Weights of a small mixture-of-experts language model, trained from scratch on English Wikipedia: a softmax router.
Below are experts of layer 4 (counted from 0) of a mixture-of-experts language model. Rows are named router (the router's row for the expert), down (a neuron's output weights, with its number) and show model dimensions 336-383. Each number is 128 + 24 x the weight over its row's rms, rounded and kept within 0 to 255.
After each expert's rows: "comes before" lists some tokens at least twice as common just after its tokens as in all text. This comes from a sample of Wikipedia text that the model never trained on. Tokens count by the router's weight.

# expert 8
router [156 136 106 117 106 108 118 120 134 141 123 134 145 117 136 137 126 141 107 143  86 106 149 158 120 102 143 124 101  95 100 126 158 162 134 104 103 162 160 149  90 126  99 111 136 121 127 113]
down0 [123 119 103 147 185 150 146 129 130 125 139 102 129 124 164 142 126 118  86 107 137 127  94 142  71 158 102 147 146 156  92 100 126 137 165 105 116  98 145 127 127 129 114 169 110 160 141 102]
down1 [161 141 181 117 161 163 121 123 102 142 145 123 163 163  93 101 138 114 132  99 148 113 168 124 129  86 135  84 110 144 145 154 132  97 135 107 123 112 138 148  97 171 127 150 114 132 104 131]
down2 [139 129 150 117 148 177 126  85 162 102  83 140 130 147 141 148 109 136 104 154  97  81 112 131 131 114 129 181 140 154 111 111 130 159 120 122  98 115 115 161 117  91 142 143 110 177 104 161]
down3 [ 84 122 126 155 123 154 134 128 165 114 159 108 163 158 157 102 124  89 136 142 111 170 111 111 144 116 129 155 126  71 153 164 134 138 136 146 101 151 124  99 121 152 156 120 121 148 114 116]
down4 [146 131 119 126 114  89 143 108  91 107 160 118 162 171 133 110  91 101  97 136 105 107  95 174 105 155 130 131 120 121 112  93 120 122 103 121  93 119 150 127 122 144  80 132 109 122 100 155]
down5 [160 140 120 157 125 129 101  97 153 141 121 118  97 146 121 150 182 154 106 119 126 141 123 148 119 114 130 140 160 124 105  79  94 129 102 131  87 121  82 120 126 112 104 141 149 183  72 108]
down6 [106 130 150 162 165  76 136 143 114 115 105 112 130 144 129 150 171 182  90 141 128 166 110 151  70 128 130 116  87  72 112 136 136 126 120 135 139 166 155 129 169 133 105 141 145  95 148 142]
down7 [136 168  66 144  98 137 124 145 129 135 108 159 188 103 157 119 142 102 131 160 115  94 152 155 155 117 118 160 118 159 140 131 155 132 144 155 124 118 125 108 104 109 131 138 104 146 113 122]
down8 [118 157 115 124 149 154 140  98 127 160 103 106 159 142 124 119 106 120 130 120  97 121 103 116 168 108 141 168 133 119 141 162 160 125 108 124 160 111 128 140 115  91 159 106 114 111 210 166]
down9 [131 138 134 133 111 106 145 121 127 170  96 133 136 138  70 139  96 148 121 177 135 112 159 104 133 135 123 121 106 109 132 142 135 114 111  99  94 157  82 129 150  94 109 132  80 114 127 140]
down10 [141 124 157  92 171 137  97 121 113 104 167  98 112  87 139 141 164 127 137 131  90 108 134  99 120 100 134 127 153 125 131 122 104 107 112  94 140 119 126 130 155 105 132 147 156 138 120 147]
down11 [194 134 110  83 135 133 147 118 162 156 143 120 109 125 129 119 186 143 149 133 145 120 127 122  96 129 144 122 118 115 121  81 110 131 159 131 159  93 104 157 150 171 112 123 126 146 120 132]
down12 [116  85 103 195 127 101 132 123 143 148 139 108 102 135 107 145 103 118 142  92 138 129 184 178 120 153 107 104  85  92 185 149 109 144 164  95  78 170 136 135 133  90  96 147  73 145 119 139]
down13 [ 93 123 150 143 129 123 141 166 118 155  99 133 129 103 156 103 158 179 140 151 141 133 141 117 124 154 124 139 132  98 138 112 186 131 125 162 109 121 115 150 129 182 134 131 114 122  96 160]
down14 [142 155 136 168 146 124 131 145 133 126 142 110 151  96 156 117 183 172 120 158 182 159 114 132 149 136 126  97 130 130 129  55 116 154  87 137 136 147 148 129 119 135 157 127 106 161  89 120]
down15 [132 162 141  80 118  96  85 165 164 165 135 127 143 137 151 123 108 134  75 139 103 152 131 167 121 111 129 119 105 153 107 128  78 146 114 166 151 101  76 159 178 134 169 134 127 107 120 148]
down16 [114  87 120 165 155 139 122 128 129 121 135 126 111 140 140 109  93 106  95 173 149 115 128 148 109 131 155 197 115 164 147  80 139 119 120 150 129 147 105 133 103 127 115 143 111  83 130 147]
down17 [134 131 123 109 121 146 150 120  91 135 105 127 132 118 129 129 108 162 112 114 131  94 153 117 120 127  98 109 118 179 121  59 147 140 150 110 101 151 105 121 122 122 126  92 151 115 112 142]
down18 [122 143 139 125 128 126 110 167 116 105 104  74  70 120 114 142 141 124 110 135 144 120 152 126 111 139 152 107 170 109 133 129 125 132 108 158 137 124 150 114 123 141 110  99 138 128 152 165]
down19 [140 123 137 115 159 116  63 194 140 122  89 152 129 140 105 155  59 142 119 136  93 110  88 135 142 159 125 129  88 142 147 156 146 133 139 111 106 133 104 136 142 130 122 140 139 159  78 155]
down20 [ 95 129 140 133 122  91 119 122 124 146  97 139 116 132 128 134 134 139 153 160 154  97 159 154  66 133 120 165 124 145 147 112 135 125  61 149 184 130 140 142  92 137  95 155 149 121 150 140]
down21 [120 136  60 122 145  88 142  96 135 159 166 164 114 140 102 106  82 186 106 140 109 120 102 145 134 165 107  96 134 120 124 110 156 129 119  79 120 144 134 108 122  88  97 139 138  97 129 141]
comes before: "1", "2", "3", "4", "5", "6"

# expert 1
router [117 145 115 121 129 112  89 124 148 154 167 147 124 151 146 135 150 104 130 158 153 112 133 163 146 140 122 150 130 114 150 137 124 131 136 121 141 115 150  97  68 111 139 143 113 150 143 136]
down0 [132 155 120 150  98 118 156 105  98 150  95 116 103 124 164 114 143 121  79 152 117 109 153 155  98 154  95  98 132 144  87 110 117 152 201  76  98 144 140 140 168 138 129 138 157 132 161 141]
down1 [109  84 141 124 123 149 111 136 141 148 124 133 139 125 103 142 156 140 156 112 128  96 113 184 181  90 145 138 136 131 135 121 111 127 145 133 125 156 101 146 120 199 116 125 149  86 160 111]
down2 [115 104 119 175 130 152 103 132 122 130 126 173 122 130  94 140 133 142 123 150 124 192 140 173 132 128 108 121 146 128 109 124  90 145 138 119 122 156 165 105  88 166 106 109 138 182 143 147]
down3 [128 105 103 145 135 139 143 132  85 171 147 148 110 107 104 125 129 164 181 139 126 116 140  87  90 138 118 133 147 145 132 149 110 116 141 156 102 131  92 113 133 127  98 119 132 138 144 112]
down4 [137 119 125 126 127 115 109  93 131 143 111 148 130 154 124 140  73 114 169 148 124 185 120 118 135 115  95 158 164 103 104 145 137 159 105  71 116 136 138 152  94  84 140 138 130 131 170 142]
down5 [124 154 176 110 125 111 109 192 100  99 159 136 110 175 141 132 138 119 135 140  55 105 146 102  92 142 123 101 142  98 149  94 112 113 125 146 120 176 136 112 143 132 156 125 136 198 160 140]
down6 [143 143 126 107 172 126 133 144 118 117 104 128 148 153 123 143  70 134 168 117 115 138  75  87  81  90 131 125 100 112 147 163 150 119  96 129 122 168 109  94 138 132 107 115 162 129 108 177]
down7 [121 154  85 130 134 107  81  84 130 109 156 149 151 125 148 120 211 109 117 116 107 115 161 105 142 138  91 149 129 138 114 169 129 148 133  97 112 122 130 146 139 116 181 143 103 107 152 107]
down8 [132 159 142  99 208 149 146 145 124  90 118 133  67 136  92 141 151 154 129 103 128 113 150  91 152 118 120 148 163 127 127 128 126 106 125 180  68 122 152  95 120 103 137 110 126  96 161 136]
down9 [128 101 166 140 152 130 114 107 115 129 127 110 113 114 114 140 255 105 144  92  62 146 123 126 108 133 112 104 146 130 130  78 103 106 115 138 144 146 122 133 120 139 134 119 145 151 111 124]
down10 [123 121 112 121 154 157 143 111 128 115 111 127 115 124 160 181 100  74 130 131 100 131 126 103 147 166 118  90 188 139 134 108 121 154 101 140  79 138 143  99  96  79 142 167 131 124 176 129]
down11 [122 149 154 121 146 138 150  87 156 111 131 144 175 121 179  90  47 124 122 122 110 152 103 147 103 129 134 152 106 108 131 143 171 123 148  92 115 134 103 112 126 131 140 153 121 109 129 124]
down12 [ 77 110 130  66  90 175  85 145 145 159 151 138 123 156 132 112 100 122 153 114 135 148 145 154 151 110 116 113 116 124 100 145 146 133  89  43 134 129 115  93 100 141 140 123  81 157 109 100]
down13 [165 122 125 141 141 129 173 137 176 118 120 102 114 167 118 117 134 142 160 133 135 167 105 122 143 113 123 113 160 158 114 133 125 158  97 113 108 133 118 139 184 157 123 180 178 129 131 106]
down14 [131 157 156 126  86 151 108 120 120 137  94 113  96 157 122 119  89 127 152 124 101 174 107 126 143 129 125 152 152  86 120 160 112 145 138 127 138 123  81  99 116 114 136 152 119 154 146 131]
down15 [114 117 104 139 112 171 104 123  96 141  97 159 129 126 131 117 233 130 113  93 141 133 132 167 137 130 117 157  97  89 174 117 133 120 105 138 131 132 136 131 125  99 146 121 156 162 126 141]
down16 [160 117 137 134 153 132 153 147  93 137 106 118 125 145 109 124 156 169 124 118 167 133 185 149 101 105 137 103 108 124 184 100 115  76 112 125 160 158 143 112 158  87 180 119 114 150 119 128]
down17 [ 93 103 111 151 142 111 167 111 117 100 116 120  88 144 124 114  82  82 140 134 103 124 110 109 105 118 146 118 120  95 160 142  93 113 148 112 135 154 133 151 138 104 103 117 126 103 130 130]
down18 [114 124 117 159 106 165 160 177 132 129 162  96 179 163 130 127 130 115 112 119 103 106 114  98 107 161 157  94 115  65 105 127 126 137  92 111  89 117 152  93 135 133  96 120 121 145 134 160]
down19 [145  62 161 107 126 148 110 107  83 114 107 116  77  88 137 182 121 117 122 151 143 158 149 165  90 154 143 138 137 113 116 157 144 164 146 101 128 125  79  98 172 106  97 121 145  82 118 138]
down20 [158 134 127 137 154 167 131 139 129 138 129 106 110 123 119 111 152  81 117 123 164 161 142 155 132 148 131 120 180 131 122  97 140 174 110 115 112  92  92  83 112 143 194 137 149 124  99 141]
down21 [ 74 132 137  69  96 138 158 121 127  97  80  94  98 134 134  99  75 116 156 138 104  96 140 129 130  80  97 109 113 134  97 114 153 162  98 147 119 111 147 115 112 173 125 130 107 160 142 105]
comes before: "| ", "1", "2", "|", "The", "- "

# expert 3
router [128 143 118 155 104  98 158  87 119 123  84 108  82 101 122 134 113  97 140 146 137 101 127  90 147 103  97 132  98 137 160 128 129  97 123 110 141 118 134  93 159 122 150 166 139 102 108 101]
down0 [143 113 165 127 114 118 141 128 150 154 124 114 122 120 119  95 118 115 136 126  74 154 144 122  95 146 162 142 148 101 115  77 126 144 120 137 122 150 109 129 116 100 145 115 139 125 132 139]
down1 [111 136 119 130 168 129 143 137  95 102 114 151 118 134 135 123 140 134 131 147 117 129  94 122 147 101 142  85 132 135 116 137 108 139 126 174 137 101 130 115 114 128 134 122 152 102 110 141]
down2 [ 50 175 134 158 154 145 124 177 181 132 142 144 121 127 122 147 141 125 145 125 131 147 125 146 122 118 132 123  93 153 114 160 159 125 141 122 145 138 147 155 104 156 112 151 147 161 122 149]
down3 [132 117 128  96 142 173 143 172 111 135 152 136 164  80 135 132 234 125 143 102  86 121 154 121 139 149  96 135 159 133 111 135 139 138 103 158 143 128 149 128 165 140 124 161 126  79 151 191]
down4 [152 110 141 124 104 156  93 120 158 135 123  78 114 113 113 122 124 110 120 138 128 149 127 133 121 117 135 157 116 162 143  80 117 118 161 134 147  70 159 127 116 122 174 130 102 168 122 132]
down5 [ 93  97 111 120 133 108 141 102  97 144 144 120 114 110 150 148 143 158 122 109 105 162 125 162 142 146 124 127 158 131  95  80 102 182 132 111 147 104 145 162 101  81 149 138 128 150 122 124]
down6 [ 99 125 123 106 120  92 153 107 104 100 116 106  94 124 110 110  85 100 107 141 102 156  83 108 134 117 114 113 157 124 117 100 114 129 138 162 124 134 157 159 103 127  89 130  99 173 104 118]
down7 [119 140 104 128 123 169 137 108 110 152 163 154 194 101 115 127 158 101  72  99  97  99 123 157 115 124 118 170 132  82  86 125 136 128 159 113 129 116 107  96  93  98 149 150  96 107 168 153]
down8 [155 128 153 134 137 107 122 102 153  83 117 131 102 140 123 136 124 113 139  90 132 141 118 136 153 157 112 162 130 158  72 126 115 116 169 102  98 132 125  95 107 166 146 131 120 120 127  98]
down9 [178 102  96 117  83 196 133 115 145 131 146  94 136 161 156 133 178 171 161 128  73 134 106 140 131 134 169 138 125 132 134 148 134 146 172 119 160 100 117 144 150 152 150  98 150 114 162 120]
down10 [135 138 113 166 142 125 136 132 111 117 113 137 111  97 156 136 100 167  97 108 176 172 155 133 113 168 106 104  78 114 122 142 142 137 112 114 108 114 101 112 133 119 164 165 149 120 173 116]
down11 [152 125 134 132 147 121 147 101 133  89 112 124 115 114 124 118  97 156  60 122  93 125 122 143 152 149 148 139 103 131 111 135 167 118  70 140 126  87 106  83 173 119 138 113 118 125  82 130]
down12 [134 113 131  92 128 132 142 137 138 124  92 139 107  95 140 149  73 120 117 164 143 137 147 127 133 145 154 152 130 131 115 137 118 120 157 144 125 153 132  75 131 121 116 108 158 119 110 119]
down13 [132  83 112 147 122 150  61 152  78 117 136 146 156 114 105 112 206 152 126 172 138 115 156 139 131 112 144  66 124  98 127 121 153 149 113  90 130 167 186 130 159 143 175 131  67 214 132 131]
down14 [144 133 161 170 126 150 125 104 145 135  77 126 134 147 117 121  79 100 118 144  82 143 131 111 128  78  64 118 107 107 147 121 133 140 142 138 137  99 124 120 128  96 173 154 130  91 136 116]
down15 [161 121 123 164 117 135 116 149 126 133 115 160 114 138 107 151 120 117 111 176 110 138 203 159 122 164 115 130 167 129 114 153  95 149 135 145 151 117 106 162 138 120 173 127 106 155 112 137]
down16 [118 140 122 162 144 128 134 150 139 122 169 147 143 181 116 128 104 122 104 112 113 144 127 149 126 144 146 132  98 188 161 145 153  78  94 141 111 181 120 134 141 117 148 151 137  82 133  88]
down17 [154 160 118 128  89 127 130 144  95 122 104 142 122 136 178 146  72 144  98 114  99 113 147 112 115 131 101  82 143 105  93 104  85 149 105  97  91  86 148 116 131  90 145 162 153 116 117 117]
down18 [164 102 111 124 125 110 118 131  98 139 126 144  90 175 159  90  86 145 138 110 187  88 173 149 133 120 135 106 125 126 114 129 147  95 124  66 159 150 112  91 126  52  96 157 166 129 130 103]
down19 [145 118 120  78 139 145 119  97 118 158  92 164 115 156 110 150  62 115 117 135 136  83  65 135 127 105 140 156 124 159 139 127 130 141 154 119  96 153 110 140 111 114 117  99 130 131 123 152]
down20 [113 145 173  93  80 127 139 119 142  96 118  78 147 123 148 126   0 209 106 146 158 139 156 132 133 121 144 104 112 134 145 156 137 139 122  98 109 114 141 127 129 107 116 140 139  79 149 105]
down21 [101 108 127 138 145 147 134 173 132 122 154 174 107 138 133 131  75  88 139 137 109 204 122 106 140 124  91 108 106  95  80 130 141 148 146 125 127 121  90 112  91 187 157 100 119 185 116 133]
comes before: "\n", "\n\n", " MP", "andidate | Votes |", " ·", " Pan"

# expert 10
router [159 170 113 154 151 144 152 118 115  81 131 137 141 127  99 147 103 123 109  83 125 187 112 112 145 141 151 142 147 135  85 147 144 150 104 162 148 160 103  59  81 139 130 121 123 109 127 143]
down0 [105 132 128 136 142 137 124 158 147 111 124 154 140 174 164  91 134  91 139 102 179  90  95 130 150 104 100 127 134 118 140 115 118 105 119 163 107 121 172  89 153 135 125 107 169  90 100 172]
down1 [142 191 144 139 114 145 155 109 116 131 129 103 108  94 130 136 106 147 140 110 119 162 105 142 134  93 128 173 121 104 147 136 146 132 104 112 108 109 134 146 124 150 148 135 142 142 116 115]
down2 [144 132 102 137 107  84  73 123 101 128 126 118 122 134 112 190 135  97 114 123  94 133 146 163 112 117 165 102 131 156 128 198 128 168 165 136 113 123 152 106 131 111 156 165 126 120 100 161]
down3 [120 151 190 132 140 113 157 175 107 139 115 135  93 115 107 107 128 137 135  96 132 153 110 175 168 170 132 132 100 141 101 158 124 145  97 139 142 127 110 125 114 116 116 101 169  84 134  90]
down4 [124 136 111 170 136  97 149 108 137  98 182 130 103 101 122  89  83  89 152  76 160 108 117 135 146 122 123 128 107 103 103 126 133 118 139 144 143 155 105 127  80 155 125 123 157 162 166 113]
down5 [170 150 128 132 124 162 134 154 113 159  98 136 121 164 119 130 166 140 123 124 130  80 138 155 112  74 134 105  94 149 110 106 132 155  97 107 128 122 142 136 148 119 126 138 139  55 150 146]
down6 [128 182 123 114 124 114 122 139 128 141 137 135 149 124 158 112   0 133 123 140 131 137 142 135 134 135 125 150 152 142 149 113 129 153 113 129 112 113 122 148 137 121 111 152 120 101 139 154]
down7 [124 104 106 153 159 109 136  82 170 182  91 117 142 148 113 108 145 108 139 142 112 119 111 107 114  95 104 120 154  83 124 103 122 132 161 143 160 128 156 123 112 154 134 139 117 164  74 145]
down8 [116 110 100  92 133 108 116 110 131 108 117 111 155 119 146 151 176 145 127 129 100  80 160 118 133 126 102 130 137 101 123 183 145 125 146 157 122 102 131 150 140 160 147 117 140 133 129 157]
down9 [127 173 117 166  99 146 145 124 114 104 165 121 167 109 137 110 100 172 153 100  99 109  82 119 111 142 154 118 140 114 140 147 130 126 141 131 132 123 124  87 108 101 124 127 142 158 101 147]
down10 [172 116 136 103 118 108 135 121 137 111 106 160 118 110 103 131  36 100  98 115 130 171 133 126 134 100 130 142 144  84 133 186  63 124 171 117 129 150 110 127 124 103 115 107 131  96 158 184]
down11 [132 170 158 135 121 124 126 183 130 149 123 115 160 119 108 113  93 143 151 143 101 114 134 114  89 139 132 101 109 128  99 123  97  93 103  98 128  92 126 109 149  75 120 130 109 150  96 109]
down12 [118 146 124 149 128 148 101  96 128 120 152  89 114 127  97  97 116 100  95  68 145 158  97 147 120 128 154 135 141 140  76  58 158 133 107 100  78 122 155 106  78  99  80 130 147 117 132 117]
down13 [128 139 129 114  88 137 123 139 105 133 139 179 109 137 135  97 146 119 161 146 149 102  64 139 108 100 111 126 150 129 161 153 155 176  86 139 149 116 150 108  84 122  78 139 141 177 140 116]
down14 [132 160 113 116 110 115 118 142 151  79 120 127 132 171 132 185 185 137 132 104 148 120 107 123 163 103 115  91 129  80 100 144 151 127 171  77 129  77 140 172 159 142 124 104 111 104 154 142]
down15 [141 151 157 125 128 119 141 138 131 117 143 125 115 139 106  72  99 112 117 148 128 167  94 132 114 157 133 166 108 123 114  96  86 115 161 147 158 128  85 170 147 134 129 123 135 143  95 125]
down16 [109 113 128 118 158 126 128 153 154 158 149 109 154 130 106  99 130 158 129 147 171 123 142 127 152  92 129 128 148 136 116 138  95 106 119 118 117 154 148  75 108 160 141 117 154 114 115 155]
down17 [119 129 108 124 121 146 122 143 113 118 114 147 102  91 130 129  72 187 120 141 142  90 160 116 135  95 109 115 162 116 114 142  97 122  94 143 142 114 123 114 131 112 108 156  93 134 108 106]
down18 [133  81 161 132 138 142 152  86  95  93 134 151 160 132 149 142 121 132 119 152 153 107  91 143 126  98 135 140 136 133 129 163 112 120 129 162 117 152 124  98 175  94 136 134 119  81 145 117]
down19 [ 90 119 136 145 122 151 158 131 112 144  93 118 125 147 169 139 177 135 103  99 112  71 150 153 125 120 119 142 126 156 149 129 160 132 146  96 166 174 104 134 144 174 160 150 148  90 108 125]
down20 [ 84 122 131  88 159 163 119 143 133 124 122 112 160 116 127 148  91  84 137 134 109 157  99 111 107 126 107 185  97 121 158  89 141 137 111 133 103 161 104 144 106 161 143 124 123 165 142 152]
down21 [155 141  83 120 130  94 110 124 146 160 119 126 111 130 108 150  75 134 112 147 143 147 148 137 132 110 116 125  81 154  71 148 153 133  91 151 146 142 106 166  91 157 123 111  72 148 142 140]
comes before: ".", " | ", "–", ",", ", ", " |"

# expert 11
router [115 129 135 117  96  81 140  95 101 133  68 110 115 124  94 133 110 179 116  93 102 156 137 124  91  80 122  96 138 162  98 149 135  94 124 159 137 148 155 150 125 116 139 151 113 118 160 123]
down0 [141 151  87 140 127 176 132 135 110 126 156 119 116 120 145 122 113 131 152 106 121 116 149 137 140 160 164 102  86 121 154  79 144 151 141  97 142 127  98  68 101 163 121 139 136  89 166 132]
down1 [ 96 113 145 143 122 159 125  95 105 127 112 127 127 155 157 135 108  93 137 113 110 126 170 103 119 142 102 103 100 134 153 107 148 137 105 147 112 153 105 121  98 104 159  98 140 132 155 133]
down2 [ 97 132 129 133 160 190 166 144 151 169  85 126 111  96 150  87 128  96 110 132 150 126 180 153 144 111 134 138 156 138 145 138  94 125 155 148 110 124 200 187 149 165 150 124 115 136  90 137]
down3 [168 137 147 144 127 119 128 196  95 135 119  53  79 126 136 124 103 159  82 120 114 157 149 170  85  98 144 101 117 114 145 150 109 141 107 156 125 145 114 115 134  97 117 122 169 103 141 162]
down4 [ 96  89 100 178  82 136 142 141 157 134 159 101 162 127 124  96 152 148 102 153 107  92 142 152 175 122 141 139 127 132  91 116 122 110 113 108 125 138 137 139 131 148 123 136 115 141 104 149]
down5 [124 148 149 133 101 127 102 156 129  95 160  98 112 142  68 142 119 128 179 131  92 133  99 122 102 135 108 158 129 135 100  89 169 123  87 151 130 129 145 144 180 166 125 124 120 114 142 164]
down6 [119 140 135 101 147 131  76 122 110  93 141 144 132 115 135 112 151 116 156 149 144  99 156 138 153 162 119 126 123 182 133 134 140 164 134 153 122 115 115 156 143 100 117 112 161 126 133 152]
down7 [120 135 122  80 139 136 134 115 147 136 126 126 126 150 118 113  86 121  98 145 149 109 134 145 148  98 140 101 155 147 146 105 101 121 127 117 119 119 148 142 134 152 143 155 115 143  98 160]
down8 [106 127 128 113 118 104 143 121  93 147 140 148 112 123 119 135 150 139 168 152 127 112  90 117 141 121 144 125 143 134  82 148 150 133 117  84 137 136 126 123 103 161 154 119 117  95 139 129]
down9 [125  98 102 148 123 183 147 130 144 135 144 135 140 108 137 164 126  93 132 117 123 118 129 121 104  75 109 162 120 130 105 105 123 141 146 105 145 123 158 110 116 109 133 138 106 133 162 179]
down10 [110 149 128 163 132 103 136 124 120 139 106 129 120 124 106 169 172 171 131 112 159 147 143 169 118 135  81 119 141 100 144 125 140 148 155 155  95 110  91 149 108 107 114 129  90 128 112 133]
down11 [123 140  90 141 116  99 131 156 122 107  81 135  98 122 139 112 138 134 156  91 115  99 136 125 119 124 134 101 105 103 148 137 162 109 153 122 144 175 166 101 141  88 180 118 162 110 131 111]
down12 [139 108 160  88 161 187  91  99  93 108 137 151 147 141 121 143  77 118 131 143 116  94 137 105 156 156 158 177 122 167 147 132 145  80 100 135 118 111 178 135 139  66 121 125 103 123 139 111]
down13 [145 149 157  90 110 131 144 102 140 124 114 127 143 135 120 118  97 104 141 113 110 117 113 141 139 129 115 107 120 136 159  82 145 112 101  79 148 143 124 128 138 120 124 132 151 121 111  66]
down14 [169 109 114 110  73 149 134 109 126 126 164 123 106 164 123 160  84 141 153 127 108 130 130 166 133 162 112 124 109 134 136 112 109 119 122 160 116 154 107 121 143 144 106 144 140 138 109 131]
down15 [158  78 118 138 115 123 129  71 132 117 138 122 153 133 110 166 147 142 139 161 136 143 128 102 127 116 109 158 142 119 153 123 159 158 155 141 100 143 155 126 136 129 136 109 153 110 135 111]
down16 [181  89 144 129 152  73  77  79 168 160 108 105 104 123 125 127 133 119 156 171 108 131 112 110 114  95 100 134 119 137 142 121 104 151 169 153 118 163 113 146  89 132 132 148 145 144 176 118]
down17 [100 119 106 159 141 141 155 166 100 141 130 151 103 112 128 148 131 118 100 116  68 133 128 133 133  86 133 162 131 116 103 134 107 182 106 113 134 158 128 159 138 136 122 142 148 158 161 102]
down18 [170  96  82 145 142 115 148 119 104 142 115 125 152 148 125 131 107 105 110  67 103  99 122 146 113  90 117 119  74 149 129  96 158 146 132 140 126 113 132 178 121 142  99 145 155 127 149 165]
down19 [152 147 114 104  99  84  97 122 149 133 144 128 165 145 140 150 198  98 164 122 119 144  87 118 147 114 108 103 113 110 126 148 139 102 132 140 126 127 131 126 124 147 162 126 108 104 147 139]
down20 [132 105 113 142 134 126  92 101 121 118 168 101  95 116 135  95  99 102  97 127 161 133 132 150 107 145 166 188 132 114 111 161 130 154  82 132 130 154 147 106 128 108 104 124  95 116  87 147]
down21 [ 97 111 158  81 118 110 129 144 108 120 115 115 126 144 131 127 113 132 163 144 184 135  94 131  80 112 118 106 134 149  99 149 134 107 106 149 143 121 105 152 165 105 112 136  91 121  85  97]
comes before: "0", " | ", "2", "3", "1", "4"

# expert 14
router [150  99 121  99 103 111 178 138 113 141 107 143 120 129 106 142 118 133 135 164 111 136 138 117 171 117 150 123 140 138 121 140 126 122 154 129 132  67 152 114 114 113  83  85 127 116 135 120]
down0 [108 131 138 132 117  72 157  74 138 105  82 101 130 145 107 134 125 118 116 142 137 126 137  96 121 117 137 152 124 160 162 119  86 146 150 134  88 151 117  93  92 111 103 121 167 103 158 140]
down1 [137 131 123 143 165 165 118 123 119 109 133 139 128 156 137  95  83 115 142 116 105 160  93 151 131 128 139 104 118 114  80 142 147 141 116 129 181 137 127 149 108 115 147 132 112 131 112 156]
down2 [ 98 147  90 141 137 101 143 148 138 181  88 135  84 141 115 149  31  79  97 126 164 132  72  99  89 144 111 169 115 152 164 135 126 122 146 143 136 174 114 140 132 156 124 114 119 197 116 134]
down3 [122 117 107 161  72 155 173 140 143 117  91 139 102 131 108 147  92 141 151 123 139 107 141  91 126 148 117 124 129 111 146 120 129 124 110 113  87  82  91 108 156 141 123  90 156 101 158 118]
down4 [170 129 119 157 113 136 132  76  99 126 107  70 126 141 120 112 131  83 141 139 170 114 116 154 164  99 131 132 138 114 130 161  97 114 109 139 157 121 155 161 126 134 111 128 153 160 169 164]
down5 [170 117 131 123 145 129  91 118  94 151 124 128 129 142 156 127 142 120 116 128 151 117 173 116 101 130 145  87 131 127 147 127 117 108 126 139 157 122 145 149 115  86 107 135 215 186 143 123]
down6 [ 92 118 187 118  99 126 130 111 128 116 120 113  87 119 134 145 142  97 167 134 119 108 121 158 137 171 110  82  92 122 116  99 111 139 128 123 107 130 110 115 143  55 116 116  86  93 124  76]
down7 [133 125 136 141 121 126 139 151 115 135 120 146 114 100 119 150 122  85  77 166 140 119  95 154  94 139 109 118 154 109  89 137 104 184 176 143 129  82 131 145 107 135 140 146 133 119 155  87]
down8 [111  77 141  95  99 132  87 110 130 141 128 112 131 140  99 114 129 101 108 165 158 158 136 102  73  96  99 151  97 146  78 117 193  78 103 127 127 129 123 134 117 121 143 142 152 159 105 109]
down9 [117 102 135  95 127  89  90 132 174 101  90 178 164 125 122 120  79 134 137 133 114 152 132 185 134 119 127 108 105  91 122 112  89 146 134  83 126 126 127 132 142 126  92 118  89 139  96 145]
down10 [144  99 139  90 128 154 116 117 165 154 129 134  88 135 117 139 158 105 157 166 138 119 106 130 118 146 125  87 119  87 120 114 139  99 110 150 114 148 128 106 130 139 135 149 142 136 135 106]
down11 [ 91 111 116 180 117 158 102 131 140 141 129 115 107 125 118 111 108 117 164 126  94 140 115 102  72 204 122  90 142 115 133  91 107 127 130 140 108  97 107 150 121  82 117 152 149 134 126 123]
down12 [139 120 125 137 155 111 131 111 129 122 173 103 116 110 191 102 144 138 145  86 126 110 104 138 118 145 113 167 154 150 129 139 120 144 126 138 130 125 134 111 152 145 125 143  86 149 107  87]
down13 [139 100  98  97 118 116 158  97 146 106 112 138 108 145  93 116 136  99 126 180 105 111 129 135 143  89 148 119 153 148 119 124 153 136 139 150 133 103 120 128 136 156 143 128 119 163  83 115]
down14 [ 97 153 108 169 107 161 114 112 129 108 131 124 137 139 145 133  92 117  73 128 113 139 132 146  85 189 131 133 122 107 167 157 181 133 121  94 105 131 163 119 112 102 145 156 151 204 112 154]
down15 [ 73 151 116 120 100 147 127 153 156 116 121 131 133 140 122 103 182  89 133 147 118 121 135 113 113 165 169 144 133 125 178 174 180 113 142 151 111 144 138 106  96  75 108 165 104 124 121 145]
down16 [ 63 137 128 105 120 183 150 146 143 129  98 142  94 125 129 189 132 116 109 118 114 135 105 133  90 130 132 116 121 133 154 170 117 104 115 119 139 155 162 127 119 150 133 199 136 172 166 108]
down17 [143 149 143 153 119 158 120 120 128 133 124 130 156 130  88 154 182 117 125 109 152 104 102 115 104 116 162 139 140 160 131 140 169 167 131 161  84 131 109  94 105 113  93 113 152 150 108 131]
down18 [130 141 120 117 112  99 189 123 114 150 131 133 138 160 118 126  57 135 133 181 148 129 115 146  97 146 126 145 159  97 148 112  80 127 134 129 118 139 109 112 125 123  94 112 114 125 125 105]
down19 [127 119 122 121 142 152  81 142 138 163 168 126 150 120 105 157 132 111 135  62 113 122 138 135 129 175 146 106 121 162 114 131 167 128 137 108 119 141 154 168 117 165 121 151 169 121  82 138]
down20 [ 86 122 110 145 123  93 146 136 142 103 123 136 149 101 153 105 154 132 133  69 139 140 110 103  88 131 155 136 189 112 101 105 117  91  70  93 131 150 121  91 132  88 173 107 129 143 110  97]
down21 [124 150  91 138 107 145 165 171 143 111 109 125  99 104 140 153  82 154 106 144  72 120 168 142 147  99 121  97 108 117 179 109 140 130 131 155 117 120 102  97 143  66 126 101 121  60 179 122]
comes before: "–", ".", ")", " | ", " |", ", "